Experts of a small language model: vocabulary 16384, 24 experts in each of 8 layers.
Below are experts of layer 3 (counted from 0) of a mixture-of-experts language model. Rows are named router (the router's row for the expert), up (a neuron's input weights, with its number), down (a neuron's output weights, with its number) and show model dimensions 224-447. Each number is 500 + 40 x the weight over its row's rms, rounded and kept within 0 to 999. Numbers have three digits each.
Before each expert's rows: a language model's description of what the expert responds to. This comes from a sample of Wikipedia text that the model never trained on.

# expert 8
Auxiliaries and main verbs (was, is, been, were, became, used) and the prepositions or objects right after them, such as by, to.
router:464435526519566463512477487538540519421528466518493457494502487530409499522515526464403511403513453525466482521521494515447541455465502483406532515459587495473470442469523464531443528425598571522511496505521506573472438453509508387524460480521494471482441517496479489456523545560458499489490483470462495534522515481565451445499582508466490546566528473418496446495483489487462582525497463536527478431510505560512497466465543438480494460506523468498588505512562496525441492538479520435548464423511509525428529500471512460469534477510524534453466467519500500521488503524535514523549514532497557562539502509509421474488529519452513511477533471537520569437516557523495445580489
up0:512461595477461498539446538458484508505435553491496517485527541567433494533550459482399556516534430560463521559487397514479528445475503529537475507483458518491463470487505495486496541477452511521390513568467597450503414503527427539487569436528540525479549454489479500524495553517484508491553493395439513567554545616526519528469572454467412511569531460521489509506504545507444462528440497518445479502441496546510471561510451492461446504562543437479521514465561457491527497577471537538504503516467510551477480510519482533493584484462472555480504508461470484495468493494554461507537490489516577512566485512540448451581489559450443508541502508500579427515497491516472465414472
down0:477437447603474464478442506441451478502502472482439467473510442545471406489533515440587462515535457523510520574492509525518468477631512510446483504480533498527532505526462482494553498476466457558469502451499477512530477451509443502479425473460497425482471505522421524512490507566510551496446493498480569477400541504440595491501463505497491506569573441490504528516551633475425530418540465495484518482548479504477525503490487483416502514505514529513571479492536524400480448457489502518425505464420419514465432449490517522463556484530499519486471462476467544481497500518476453547608561476490491465487533495501457500509500547513504482484547359483513575420471483483461478469476

# expert 21
Lowercase word-start or mid-word pieces of technical and scientific terms, like chloro, phorusrachid, piperonyl, repertoire, decisive.
router:444504472531445509471519506501549490551489501505551442511480484519465460522525494546536466462452469543478482489488465538463476582528529490504506504525439503458514571450531473525506468524539495469515562525466513450434585538497524424473567541525479456486534455533466439527502562471529553499475452436537459570460507573498531492494492488508509532484541537536517458503507484532525491510521548465538574468507525458376529400462521473493546497533556495476468510479466497525520523476517486483499503446482525440461447468558531454507496482574495537570476487506562516497514540515609435516587444490527548435472497545490515490486472521548448541457446497465512530497532482482497562529511
up0:430508429477485573541504503483475410526444452536496468509517465435547391423490463417503494422550594474489510477472469561474500475540541440495447511441443462480517512529535443437465451455512523482461490551465516483482489557500523439567572489448495510505488601565532478533545521502481467560439503537519497547470505538596478458516556504537461504471477519526523472504582451524450493461513534421489441485434540526497460477425551492499480534477540483435498466492561458513570450467508449523560538482488513502511500478474496553537487533437515535540417504538536487525524492449508504490469536475464506513436490569518516412557525471467435496496490504541455516543452477452572561484441
down0:452475463490461523536485526486517470581526505557444498492452523506509427530543419471518532382462504490500479533496507498491478463564494477451514493534462431473476495485548428517606487450600550513487550494475472476481540503503489467538492531487562457420483603529554448448462516522557535513491512503510491475396531444501445469496518543499458506474505432532519503533499544541531469495495529504525450453460497478530488464500452453496440460471577506486538550448444477472591512454509449506471561510441508469509418561506459585546537513452508491506489505468496515496487445556348471480514548569520499528491496538551550461564460517471523453505468454521515559463501484524556440487521

# expert 3
Coordinate symbols (°, ′, ″), units like km, mi and sq, directional words (northeastern, south-western) and location phrases in place articles.
router:399520482511509480443473502525496469475443486459506385456459501460475517493592510479453432420456527524545456506428507511498494508506497524547524541456462431475535512523476508534513511503533540496546509486519449536556456544478506516504538536480538470546419522541539477510623494434430540471568473471457407471535476469548500493536473513509534482545476432500499503479504550561444479505475584459569516541471438568465540573483565503539432494507540500508502537431520487586504543482505589432478477500466511538541535561509448515512565488497484471498508507520474573483486525485527444486439492411402579481525515479522426467572483498540544505536494559489492456510524564488572537513532
up0:536481457497514506424510498484478523575516566476500487420517466449464454495534522500539500432546418511481484490412493567545502540571482566537549456410487457469430459502515465498562506524504532486466495535462503549428518521487517475529424509531543447520494449524517519522427474526468424473509502574460510473580515504530478507474489497480574420537430490481518497525529504534390566429485499537505483516516540453493437474517479451511493431494531438525443393439512440570451511528498483412505529514588503499491477575482413520519541440496520483450499515577452487472458504515540493462476486493502479493480568457536518432509450438415567550501491517504566520533530556490544491431482
down0:462557494497485549428447467547510484471451432507487499489496494478527468470497466484428508486567481537508443464561524548556531481494479480459511429528463537437453495547522503466517496462566522511543499526487500539512483483503549375497497569520491576515496511493477503470509471498457454435528587574480439451540508519574562554446461503431465519598486542474534566531493479505517506402592548446517488527556445514508502472513452471519496510589503514535507524528490526487528488487498541516426501463501520530538443538536454566423486457520530510474492514438455474449415472536458483466528487452606466586605422425476438558535451485540460502427532476466510549513434560515510481453459

# expert 13
Final pieces of proper names and titles, like Flinders, Wreckers, Sherrock, Walker, plus name words such as Brown, Love, Bridge.
router:527473555476567477458538514546508460478494534476509451456385548537484454520488554526551533579541509533495476484490520563440461547490489437503561457501516547433562485516509480536516439599411472482525514517486493449494470485581542506516439570492527570512550502474498480424500493511452523495426489490459511499460507450559558546490570512460580506527516520521480489469537494531481524516522431496496567529537473559552483388511515523572560533424455498473452506511446516516548551518499551521523497527522525566552535481510554470440533530465513520505460509506477504521493446505516536492542442491525495519475492511592562498561460564503425538493539462508454473465550572461530519518485
up0:517542485434517464349515442486538535484544459474482486509511538489518427472461464525531509470505519470533540501500545522477558491501535503496525470455464482491493513497478478504547536527492505503456522506477481469433534461480542477577526397545508508490537475528514503515493497517504465606408535524434564521474540442563486485467499511507600498556497519504383600460483494509539461572542537462496451560442488445497502475446536540465477443519406478558480523516514567542607539552525562483417499458455523497507376529457488467579499532512507521460463545518568467546525493524488542494449513516545458512485506534491532495499498509501557510514417529490538475538622557499463480435491
down0:456511383510521423555481475520505585547448471445433552490586487421563522510474449517624480481492444570535504472526497473535523565465538467527511484463512563517537512451545492502519481450550452421471536497543466469463452471492561534510582501536484477529434547516501498523479500548519530478437444463560547481535414470553540479476501549434503564459463524524456557508506505524531548541525496388516480551510572530496494544465421514505512573456483524475500557493555536506480519508502481505554543481459469482495459508533464555550596594497522521512466471541488523424483474523536489486498490550456506489530528511397489539524547497462494489512503456485445490488426492547492486522411

# expert 17
Spaces, pipes, parentheses, dashes and signs in sports score and results tables, such as 9.12 (66), —;, +, and pen.
router:460472452502509551489429495472550522473504492491510577477528453459454553482491447504544550530531440483455498522407512488531543543465562455476493497518462519513481480553463571521533513447455469485495495473442581493551537495516489526501535510464491492514473497557537528485484582481542546494526453533510501444533473477441484483453474528503585455489547524451490458506514466513522540493446581462475479494474498468538525492483487461500474464452470516525555487471447401547503496485430548561434508480519538524517451529549475457613571462533424454425517392526436470477456491478487509442492556507584543515509548564623478525541552486404558482545557470463542502533492557443562568505543
up1:472479501558473511546578506426509558467513453393457478472511489452471511524559519485494495534533531497465572486514504444450518458474486454479489617547505480407478547530547532533483507416579470458519449472480472445504520499578460498488502490528516467537562506548470549505457480539456448504514505497474578512499461478480395462514536459561489442416481488512522467580537545488566548507520515515466514498513541543500464454523492512474529576488537501438504506515459471442602511493456512564442504541506466473442503526558500529558485491488467523505530435444471514520536582542497502486497528514583561496505405494493457472453441480486516517536536520555417528513480513509503531502487
down1:480411516519465397495532509488507505523535462549474483514565456484534478548523540474481477507461567426491581493531503564459519516487538539461454463449481543580524470483471525411526477513476476475415558477558506476496498561470507479553458439471516545474499460437492471446466473470519480527481597517578578525518503475531548497465534497524554430504512509504517553438510527495520535546524454492489435489533473486492543546417504486502536476484543508516530553575559521517524513513551414511481515443549458474538469504501521456478501431517548432516442555522499474533508447480493510533511564465555471507463504512467537556541571460459525429554485630508552515495458528488456495500499

# expert 10
Connecting words joining phrases or names, mainly and, of, or, but, than, &, as in Militia and Defence.
router:490570544473465484477463525426418556471470581497483516521535519465523468438474491532489546503479549500526540521496454433423491464491540494488473503526471523419487459483479501517535503494440483591516428480446495475505551438531505561451479527522482490487446559489456435458536440539492450425513611464495437494557487515493464539519556525532526486505465485510487442544562472457448440465535497493465552473479480541488518472537484580503415485457422467500510465552550488441485579508475518552517544548563552498559540482518580559442467465462523538519519507468484500487527544552537538491405474472520457538488440532444509426482523522513502500501534459477385525536531530522504449455525
up0:536568503443530520487440458444373534484509462484493559477516466454484494472468460471489439491469553545467457469480491490541506548556472516491539535520576492518489479470422555435442505509512466484541552528548496489500482475500609546506431496496585518522482470525537507501458446540492502460485523521551501487473508495546478506565522525474432473502535399515490448515570531469505567474580438462488505468492497471521474543464543422534533446444479519490551381500467521502472556499460578425565553450551446491559575501511416516453551441469460498467526490503449489475557507519521499505549444489491517481571492401440471541489412524609428490525499565513510474437556434535559527517495
down0:430455471522500497529430534481606482464513508441508469466445478549455453537541495511490466471481464467469446462520493511491492516553513456455496554562555473425513604514434536515491392515559523561452543580546454551589450522572569535467482483503530502511476537487524474412535532515475490529551496529479437513537539479435533536576479624520478515429441443544507528508565443468554523535509467458472516526511457537491500499569554552481461536510534512447501505458473516577500583474451501474491469566532479493451463441461549497505489453541496571538498416523520532507577474511457556467576492522545466448436507555488453508510544479542539495508514503559541477542473484498522548538480

# expert 22
Commas, especially after day numbers in dates like April 8, 2012, and list words such as between, including, both.
router:556482555452541589487567545486512492481483499498464490573537537521600511476431523424569540484445447467473512514534519508528518504496541509525476499496578520572474531552486521458555545477572461494454470499465526505459495445523489511433522436461430544498488441439535535540509531495511511526502575480434500560464523487504513523549537434466477472529505502452491488496510446447512448489456473487489439437481552516432482576512569455477455459529502462471449468515442552509568543513499468541487577510524468475478466539564547531520425517552500453499458481487516496593505520566500577484485496511518399526515478489521474585524510505543556592496550506487530549488479484492549404560468
up0:468504498494488486512583519494548525504563523458517570523522549546423542493499498427539470484485524483500584516510441473468516493525503521564524559494525532504533497465570512513542514512394461499484432540530470455499446533541490496437458466566486513439481572485577484462450587488541501479623514485438487565472503521437475501477464535475549419530534511459515480547566510540523566490451473486438505552560495540510506474554576495494534519535502533546472519351439508519512452448475495522530516493490567473503503523504497461484428500528530517414496540447424488475466470560560469447516537490488539461513526508500466546476569517505544450550510481464530534442534540450489515535553
down0:472508486465451568534522453495514460504494528520494483464429526480535483472466442475472497469481502487421569462504495524484528482471569470515487559471500437463475522536540493525496546553429488551504514540460508458503436389560494550500614520527494486500490531464529502493459545553457466504489507537430539476556473538528545443502504529554521507531527450511490556462462381507522455488480521492486543507522472565499531477492486463536477475522427523510504514511493530468549554432444490516472440545449582472506529543479490524440564525460533520503507476469528461550504537476532494540575461456469607502518545481485507515588429478411504444529514456551533499503518520507526583532506

# expert 11
Later digits of ratings, averages, counts and prices in stats, infoboxes and tables, such as 78%, 7.9/10, £257,960, 51,526.
router:526453486548520478436515493533507515495501414559562475495550511514419553461468500527422450471476392569480506517516538607468506471490497531531439508506494480543491522480472566486523465466497536489522480491576518465459531556525504514531546527461557540458518521524581497505498521464458535542495585449541571556507474560525565524527591561476528550499556521416546467471546464548446535528500476472521420481523534479427483507420470551460543574507512480509467513486535483536475489524433431467565435517507546480612514536488505453571519451550546469570529428492518503467499507489554495445460504515575500472490560556490456462464527478455554499499477489456475473443495519458500506574439
up1:396533490463555531474465477514505496500450488516429529513547544461523495484450488502501536476480530445504529483452515547529424524489499433492564473495564510475531512525494471509493513519501467524530528480570525490498516487517511443460502477492551447492494513545514465528403506493437551517468456466574531513400499562524531498507526449509463529479520534450490510457482503506497381481471509513486510554508477482484480486471426539527532559438478436544498500525532428508536459521433472522483478540492529498476491453498520426512575468503496483481568442493525517463477497528489508530536577507552535448514529541528498438404478493460541457549598531532468494526457560492466480557483
down1:518482474508491538458445585514520484513507485471485545503463484460437438437431487530530489458501479513449470518519446516509563549551466468571567419487519552549479446505507503528390527572508550564538545479419446541439475513473450495489557523528505484466535526554469502517439462534421430495521464509455535559558570502439482441430495554597532493458489522528409458500471472508515484545484527497487459479521510515479392521531463499527484539553484482474482577551473464548514503496485512511469533447498455450534491535524510470469469541455495459469557482442465484544481522458542468555526480483419478514478488530487487531482559522527481524551512487526548466503459469466542479502537

# expert 19
Last digits of years (2019, 1901, 1917) and time words like century, era, census, ago, present.
router:535570541512467502551517519544419543534503477504537424492537471479541489549443531506520547526460585490441511540552470447528518506487469552494553536459446446476442490522478456561516425590547496478477461484467525447529542484501531547520456485492471495491568537515484518511486502547525422572489397512472511529570446463479506552495435503489447520473473559498518502487515522418447484537490580528542545510472408529512530506414516535462563529496536554488511525475522519422491528569506411532580536515501467532468590461505461474492467617454550443451511491470526423488510520509545474577456467473428472507481510515556478485612502497482512520410531556514465425516460461488468474462523
up1:439513483555570466562485453480463489538530461568503522516448495521504517515513403534487462525448489460575468470504570482497511542425525467570477485376482463536577506457553455503566519464517484520505544579489513458513511447475449550517569474549523521503478428553452507459443562496505470469527516545507470457526449423558533519462500482456489520537486479539619475426446512508469506484461540507627517466453435448460516443419537434609553488492540585493464480499516518503493533466465586508465481516504476469533537505456450419553464450548510545489515454484545488554495585428449561480490514504527485574477495605518541509497541507478511485451457471465414519471405507518494505510506
down1:481591554499552492415474495476474560445472478449473513521604518505484564515442445528555530528539468539498493485493441442550495503489470521466475498527452432509557456487434456479492504525484532478531505500489510429501518501542489522487420532547522515505450507447455552466508471520507419472504559506486464487468481511444512455492550557499474507542510491518517549477467558455560606592490473498480495534536489548526489456422522619490471476457436441509463525438493516469535476456574463524460508460498447488550477470549476501503452495569499533464497637467457498484503518488507532531572448558546502487561441498521552425507521540483513483460446514538537471441456529480557477506500

# expert 15
Sentence-ending periods, line breaks and clause starters in prose, like that, which, where, he, The, had.
router:499492463491515528549469513548494526444476508518493475516524542511492492530552546468542492545522554489478499512492482524491425461545478560496480500476506540527516459485491545517441566456552527531497493456538536499479464494406471563517421474508462502477494444479495528502455427472423467465466486530520504562504565489546534521506528490517496447551543469528522485429502537499481440560552462542454456534518530465503452481525519462507535532466530502481485464464503503506495439532468488477475552560512506498509498531486524558496444544515437536442432562451506505413571486430501527546610520522448461474514490488475580545472516532516478513494502502496553481485481381522489444534560
up1:473451458482474504468521490548475432470539513514514444503465554474518530495516508470536496513448519519512500523563544580467505459458531532515462460523575491551505493499516502525469516505479482461486448520538519480457485471534488435497526416535477516470515481538448496497534516513510483472504437481465471446566440496521400531511472441453418519556529555475627468493485479435494472507476521468494501572524517493557526404579510547483467402497566500484510518413531454482485544453519481575481489473576466433529496487586496484533469499580489546479525510515541544525556472548412497446519501492480526514492526471513548541481493554524530517518465589502498429492489472451519488536433
down1:475501514478458493560496508504439471500446465544499488507475561420533599470448556511522580478452546452557473481504612541412524455447451470544477489502510446503456557502463521509543564514381427464449557495533467539495462489496474439490553543501485436434457588530505518572524534481554513499444499448500491513534497550474550488509386480486465535500544466496550519557492505512450468553471516449623475542443533447503517512511485496535548499495471504470484485533509434516486477502525489534491514474505445476607567476499473438423495494538525451561426520435505499436467547490460481525525482473507521509463468437500433487521513494515475520504527494506529409436594512562464537545571

# expert 20
Table header words like Pos, Candidate and Binomial, football positions such as MF, DF, FW, and stray bytes of non-Latin script.
router:523507495485516537435432511438578501519513559451492571497508492522550562543504409497546466459496520514521488443453362403539496469504546456483516478540462516519503517477492539420541512489533454540486515536586495537528536510498533478541410465506565486460504491535484479498461524453586510483469501508475510487480538507458460482515456508535589517519487443576485500474536510445577483496514508418461441517466547435470467381542475444516437491528498504502542495471503536474489467500567498552492514483538518471536492546458479480551558523565484469483549458520391538413476550432392435497497517489497465478500536499515505544489424513446546468540505488505510495490440477385516508548509
up1:527550586548521543561500479543480502486517463505501502477650506467495584524511490516497477547556477438554499474473516501556540473460559559455528532535512527536486524467473511506590487539458460449483479480459475467546495484571479567497489461508532506493574552579528486528469513518489528473435558493544482489543511434496527526475543468445543565480449490491471465480520513473489514397442554513459523505482504484505446453503530533467484520410524564432563540480502465502496500558528434514509478508449501528541566550552487463600524442465463464479477478547514500437486585474506511512549491456507474547506516437535485467468543481438513428585515479514514455485514466532544445511551
down1:488498534503462532531488401475460480452449529377516488526532492499531523533492533549510579535513524549470484432563470480492519486478538529502468476539487556439495489575496473462542479500501455477476541515564548560452417448529464462455471510533460512459450492502554519449532461542495502487437522559487483444518539569492517524489494419520512489467485554521527504558411466535469511513392576418457479508494406541433451520471525478484533485493513555536455571515532441495488557439509516469565458472462460513474494484499544508583523530415481509432509499452559485579551472518496563528482463494533534563504501486487495413519551496582509561500498437461585489498487492526560479484558

# expert 16
Given names like John, George, David, and word pieces inside personal names in cast lists and rosters, such as Gabri-elle, Cal-vin.
router:529517547438520559578466490471565549529478537506520559557445532560509464464439518477479489538571509519420450446408533449549457477437572451492506468470521522482482457561526508534472475578453481502482498510500465515439539510520489506500450521451551575474482477493497528533468552519439520540518503484519510543507501500480542501508437538487495524527556540516501549523430525438532469504537494524502478578505494515585476431535468508492497523485433536522442409495527504515517476528568490518488459449502540435658518511504497502530474489486542442504564515508489455425471524481526488498562525539491341463525488434498479550471463516433454508488485511539576546529548454348454553452429
up0:448471443552480552426549499497518451509549512513465519441527480454454491512506576505456536532461464512462578467568539584544519471409532516446499504573510485498521472487497535540443510481485541481536541497480443461475486561502556452510502456511519436521514466496483483599545412496487506487569523569499436577468483496533474522441563483472544494513548507494548500620523483550514438493459536527489468529542434490503492504455528495496508523540541559478486516500562507453468461492510527534490530469543571523480493539464438471513544589498533537487520521530553472482489525525531576505475483443498527424471489463482435447551542531453511461512453505459508541418600520452468502402423
down0:491521491451524576499530481496549473488474462515486468541503585481457503437536598461526513445429524475439472485515588485464480532575498527512515500596506582486439533491521467518447431491474474470487518511551555483542499528441548469483434499501523527543549495576489481548576488485477429478438439527480511488439491561501551509404468522476474448518462502557466533461439484554471470397461485506444526489518496530502532516488505568488488459491580467468549499548507470451499460447503460509482524428509484506507553573407459519502506532474453444476462518528533445503483489513442543501509511438485539542538474475506564537471527555591537494496530457461543511482477543481493571464482

# expert 2
Proper-noun words for countries, cities and organizations, such as United States, New York, University, Republic of Ireland.
router:457465497500535441515499465486533552532482485517473496423411510570506473484602487491541534539445497468568554435536506526467510529456446518493516480518443499450448499565617447499430455494479490510476516563478481497515472532473571580427567537557452481586488510510521541512505466401496466532474475498509502525497465493495493528565521437468523520409435530533448527476457540515539497521520487481511540566497532513514515499405504503530494472433499485502449516576564474446479460481545499500474494537477513548490497514461511481499542496443516464534617519501510510574471442567445570430508498479480449469522480487494514502478565535570484538483492446456524385547485578483556511476477
up0:524506514523481419551546447466516538468457423532494473542433512538546501490539487501520456498525503428521424450475523498493510433518444508457472498550517447505444566476521528514444508495498445495500515463440482508578522490579527524477516508486507502488573555464495533550484506466463500550527461497520500540513514494432512482520496477447517483478536494466477484522598533507508511527508588496509490512459494460413557496576489498491493451479429465505531457589518463478538408442526467482547498418519455524521502456472472528475511556491469458468542459536360502549532482482430529453508511544531486494507445501467488488558481596502469451493485530471383511448459460479465495501474
down0:512498497447504448478520566485578467546524509478554563544458423569504487524513490535494508502505502518535545485503535480437451502465491461455482514576573438464569482504472473549460453545507408532534560445483462528551421501516488491507478472546474506463562519476484479532507474528485456451494469481488502532558525472430520479413464447608523571454503524520510536526531480588514513532495545509521528487479538533486502521483521483516484511430554526497566531546537577497516515491606496502513534433528461523537506480528402579495514505426515489447587518450527460449424505537500493483404446491441520527494465552429496526435550498534488535440463456472462512470476522545486474454548

# expert 14
Articles, possessives and number words before nouns, such as the, a, their, its, two, three, many, other.
router:503508516516491489487517527512468442520472559522492401530543477491485527507504548465438535478503538486463565488548558487501567465544506539560458498462521475555508444503481463528461526469477592421439478503505481468477513509520417457547497485497486469572511450454515495490485443498462470400491533519471555531457491547531424487466549515569475447502532481477446519468474523493525484489549532570420479512530443444505474573446501494487508522526543495557520523541512492526507448557459479412525468531488347498521511461506570464471467522473517553527398435494465497510554505481443528485442490518467530504467470490447519508507517479517482483522478502559496506424483464560485493582437
up1:486549511482510423492504507490567553469620549473428521537557454486471480475589554521511481543560536492497476589451473563476569522506549534534422513520465545418484412521520470527501477501523519423451463469521548521571514519472551511440512505437473438450522569495562533498446428566526515471493453552500517428479513530437496489468470398550517509473529534488511471520525591455451563586479510569443445440475526483467446486447438454510496499573485453508486473565539468450390533482519501489522464513501540477518514457429537507488523479489523516458468504549566462519498432548502443458409497393517520553473479514534476486490537483555514507509458508531505478421424531468522499463501
down1:566384536522459510425473488477479535443446535480566537512456488460472474439481511500560509394506532497532429489533469535512500494459536529513440491589521480425459495484508530491504481483502489492460532556516438480544511443501466551568456517493467489477550512452482584543465570564497543542501500406507514519516525540484447536478466536526510552494450482490491504519511483468470513539520476497454552473552471571407424516535529491548511536430461481512548462450508440448519499432474551488483563513467469524399512464539549446448499495488482453509532567469501477510480485466522487503591532592640455495505513532483436459531491434428524461476541453462535452513466413494475516507448

# expert 4
Opening pieces of longer words split into subwords, often in quoted reviews, such as pre, un, dis, con, em(otionally), inc(omplete).
router:557516476467492437480525529445458445499499503541473579420500476449555509465480483529424452489510555512483560518446409579482503492482521479479468524500543472543493529547503455453499562524522499571481547493550472470567530473469554436547473571570564476538510495519531482504529498577488497575477470531508467497562499477502503459518469525540502481510451452472570493520497489375579504514510456457481461508501535543497474565540450446509510515426440506445533553457442534451468509464443504528477497503455501500425481457460444486472539580577500542564498514499535517516519491496525508471513498485454560476468502494508640460459539481523498502470405510567531461496499454476443538458495
up0:486493487501496456511475482547488456521456537568509446479565469492492560462419494467528530549493486588524522470539493465488569428570492477447540460545480449463490528496467430483503563594556555545510598504457533510545484555518505468485492513543492519520545483481526563502482484559506464593518499485537461526472496432493513491471365537535477425501590537512543513557556532497511509521491556528556475504493451478466389531508462462509516522462513524483554450499496494516403514439445474508488508451520469444524502575443470534570563517537508551481505529458540524516485528492450494540464540494511522419515544491541473510556447523516523541478522412526559497525497547485534521513460
down0:534500501513487485444522471453553475479505544512552469491562424493515474429434500519531454503460507498460447493490490450553390489598518587487530446507477487594477561553520467495555532527495579473544433529522488566430540543498496416505487498514577471579482516513536459478544476541450536477530491472497563532484491510468436543525547524424507447492488614498545497526535520511491496461482510471511511519443549571553446459545482583489558547418473506436543513491548457504512567512456483477508495431480445595558452548477565505473470432533491537578535455522549475398536476491510441503437543476529554509458550422545499546526487474505503499547477552468511548546505494474487556572522

# expert 9
Prepositions and verbs introducing events or time in narrative prose, like in, during, on, began, announced, died, and abstract noun endings.
router:570513505522497521502484439462506512524529514459486515493514453465531494488506423444529499469532532540500490477528541481479474443548457505492466529504596532467521515501459584510489497623520590454515461523495539553458467515442538476513474503508452533510492425476427550469468449494491446585404472516517546491526477554519522494471507461461485539581479531553520505519494543491536536506434501499489521487522459560521485553532465446449540527481545609462405524483512492541489569459566423435431523450472439489485528506469448539539456480420549512504489513509402473544485468495509469505559480473500575491511505472507518479474444484513521468512519539504536521517426580542484487436532
up0:426505513410479502501471562536480486486512438452463495483529449493482532499479456499489536485550470448479506545529396529492514477477578518461512513581562528502463529481494463504493458474529485577560431454471479532442526551486473448477583509426521507571541533548413498566503469493511444502438500508544526502498516504482548550521485425522532518545457585470499506502535469518453490505469519523528503511456473479493510505481463423507567456470494457425515593602452537524492513517409458519573417556518503525521560476534465527541495447421501453579514546540526504487458491510439481502434514495521447455521551487490545457465498531462467480488485521519468545469529512476462507438501
down0:428466558535546451514488473527480561526485455499466493481491537507537489446538478491492483555592445473494539481511519551561493466525426486482485465490429556557463470575520528482532452522497554463519493488576522496519424547533487511507417520505521602466432496477499545586496500524576498548492504487444439507536477489478500493479523536532487548495471486474502493491534553489452494524449529554510439556549561460453542530462558480548568494512573529555557495486531423479489491484511538493526469526476547493554486455473514465462557493448537566501486526568533489532481476539479639515491511486418470455556501537550505575378536570553538502468511485475518506487461528520484440503562

# expert 7
Articles, prepositions and verbs framing roles in biographies and career text, like as, a, named, became, appointed, wife, plus infobox colons.
router:502483468510507495654509497565460519510552545483498556546416450525527509474519455406514511511581467462505456493455517448542532445500437459533514464487594522516491479526548467477549508548535504464510495505496460534546497469544506518519437446502499499509481492467469536453450479517550457516494485507528561440381467501488464549468459496526473572456509506529469557530450474533514501504505482517549488562424530499509452505538489525560476504526474524514488475486480477516463449538485554492406493512482494499473473515510499525557474486582482512582531546499469505516481451461527515467514460555488359521498491453464475446527517465477472417514563548475458563535484460508539515401503
up0:463478472457494555570487475500545560504562445424453491526482488496477617464446438507446478502444566471474498466529524534494510562520549397502536486565530484530521525447491495416476527511505499500542548481558529454560523518503462519437447541586520508451528540481566579478516503453477518455487487532470500475441494501513538534451545522455468476503527469489522532571502493531485495528539544479526507485524533474555534459498548484545514443521556525542489550409534458536461556510498431476521516457470500565526559530519600586533484501593466481405477553463484560528510474489521525529535444439489538441522494528566464465564513508565505484456480538424499492502538505499533488512501
down0:496538533474526468434485476470551513515540454464467461485509542517515580516516511548533468506455508518524496502510469474444581500447442460538526500511446462545512517463531533480477486522547505513589508451508477491473486454504580563526478514524502472524565468444471477500560553475534549451557485479467510525524472499489456520520480513458518530485479415530441633437520500532461508429489504517419539500505485505520642508511527434422490481411553444480458521541541550546493509522557520490497494505564500545541464525573498506474519555546493459458474541525522506481547420525481482459455474406515519475485514421455447516490522545518510535500395521519454439547474578493479420547505

# expert 5
Capital letters or first pieces starting proper names, often foreign personal or place names, such as Shkupi, Lampedusa, Köprülü, BioShock.
router:540479444459464600508554512516499513512467507500548530534490505480510495492470496506516498519484465479450523530547442537564483510494530485484560475516448492573531463484494464470487561499541454529498451525541560479535537498475495541422527493508566470524476505485449491474563502587525469474541473541453486481454490470441557384459493489551537460497521478548478461456488507479450405481492493534519499418464507505529502461508457579575469506478500486483529467560493479495531493489466532587453514481499432550507466507525500562492555546482484455514460540520440479435561486517474539481489532435463523519490502526508527454500454483541526493448535436497507429522507481401515586490510
up0:466520495541470517450536506511441509430492425501520477490490585513560487550429465514509536478519518471530460548554458563536505424509503425540475580517484511500478509417451441534535470513427456500435425489422433479592514539477508582531462515409492470485534468476521532526557525459425517480506493490495509511476556500516488538505565471496528575497504476522518497483517485488480458477466535449535471486492546541451482410387468587489503502506484500531509466477490500442535471450461527546456564572441466511513452551559490535496581553429462458470525508481507550514536500466489576439528466469458507487432505479470534473489507478527500558520497516538532450536509419552443541510593
down0:510475436506528560541494516497494483469479479567483455490436543560494501491406498505459488493522444564523530453549379475532508519450532449523525561529507481524515527467516460549526417546512561491577473507519491523462422488519577507430514527428511545469548457415583494490495493500491454500544533412553424520526531594545521472497572435456529505486530498523490526614490438523490567418490518451524520509475546443544503510442516518513547498469499452517507547530551591538525451479564551508484484585482477589506493513491514551529538575472554486474592511465521516532444504515434557470483459510496493507482479451454557478456546512469556566529535514509525540494553535506487466398560

# expert 6
Pipe characters dividing cells in wiki tables, plus semicolons, colons and closing parentheses in lists and result tables.
router:496536524452500514537504473572558367531525470563487509529524448499499548457474473489471474526521439485462563557454522535518462528438484496420538487537479525522484517568481565441522455483491468479524576478554470484500513554549448557467485585449487452469534521519508598549485564483489474498506520473610487408510528523499501511477519499477471471467564561509484565520461504470462521470492459561419475496546514482503528502518504543487476519515497526461495475507470548512526484501593517421532541474463478515574520479531504487492500537495526471470474502462480529570523502528498492484526503442564506579494473473465480493446552466509504501502441468487475638521555410499482547549524
up1:508500505488544588459471472468527490475455551478416483423539525434553486514483470502426432487502516457511552573494477433529550483489487589528506512522486580410511422392518540484542527553428459502514502504491420497547531488538515426583432568496516550581500516521464557458469519493485473557540575548425484550463434552545497514476439541554488481547455522476441531494443541444488467529440525494479494533548559475495558525489521502456478496521456543465449503413526521486542536494497523499475527541478498458579545537522483463575435548556534525456395523495533537443483519506494465474503494471443589536428524462555384473503486517486467483530440507513457558525558527464569447469466
down1:465492504548503535569424519531485491554459496517519531460469460521565429459540495485465538538429502528516474557519522486512553523473482540496439468474469547417518453516448499470534542573443537490532467507554476544484521534536453548552475455503560569520556568468561472514490541564465514509580467480508542528542487459577489471567456497585444484450560438480519494507497499492472501451496561511471494487457439482525582530480454460542572464506578545484465500545492541504443455484525508485502451533584526580544442547528497563557445493417516520476567444549490496548493599504525482499521487479475466456451512519538475519468473504438439536481522470537528436513494551498494492465439

# expert 0
Line breaks after list entries or before section headings, plus heading markers ==, ===, opening parentheses and quote marks in titles.
router:502458488533501553571524459511475463446497427497461523488539547478446508482505539525514495562455474516476489529563496501559455522521400516546495498546497545526523463439496523449448459452425545545414527461564450529511474523514488429528521469464471471448487522526491523510491511475514474528516520481496458393557477479488421417537420467445452513506543512485518536517543473538541548422457556566538516492606501473486523490531488550518511447503487499570507486531421477460509583481415586512542467457528428483516474476454460523541429564563524484494459436473561500523473486475423544558422557471539528565493568451454565537522518515541579564513451480501494476419496420546431440447539
up1:492491453540490578506542494548470485501519508498531503426388467491445486541527494490538498524468550504491443489490481468444507434413450531448589443526572445441471521508538470552463490503513482544531514525455488475527523435520491513551437536471536527511488522520461528521487484478531539522487576496492469576486425467556532495403544527440450441516442518555431465493471544608422524483482498488558515464497459553485499459502506537525452575445532522456507481537444511443501498521471523487568518487462446423452502449507498524570473468488480559481552526573458504550461513506443469513459521496511491427549603519507476447475404452513526545610550451441510507520525452491518510388524
down1:558521533491432523518522439550455542490490465521482493530511533518509433456516483559556527520478468565587546594525416472444522502522470437488525486518514465467546442484461459548575504549466515514530568571564475445430516532502478544523546472471490547502504411495499502538499442585518523597504482538502453461611501462444486509524430477469489535475541567456569538590496520530516500530474507535499480489472464488501428537432482547498576428527510479502507528464454489440513545453591528505523488553440459491575535431416463482502464457491490508439526472478604526449518481453439472396526440495505522550504505526541545516479578483551421569519472517553483562555475432499428539551498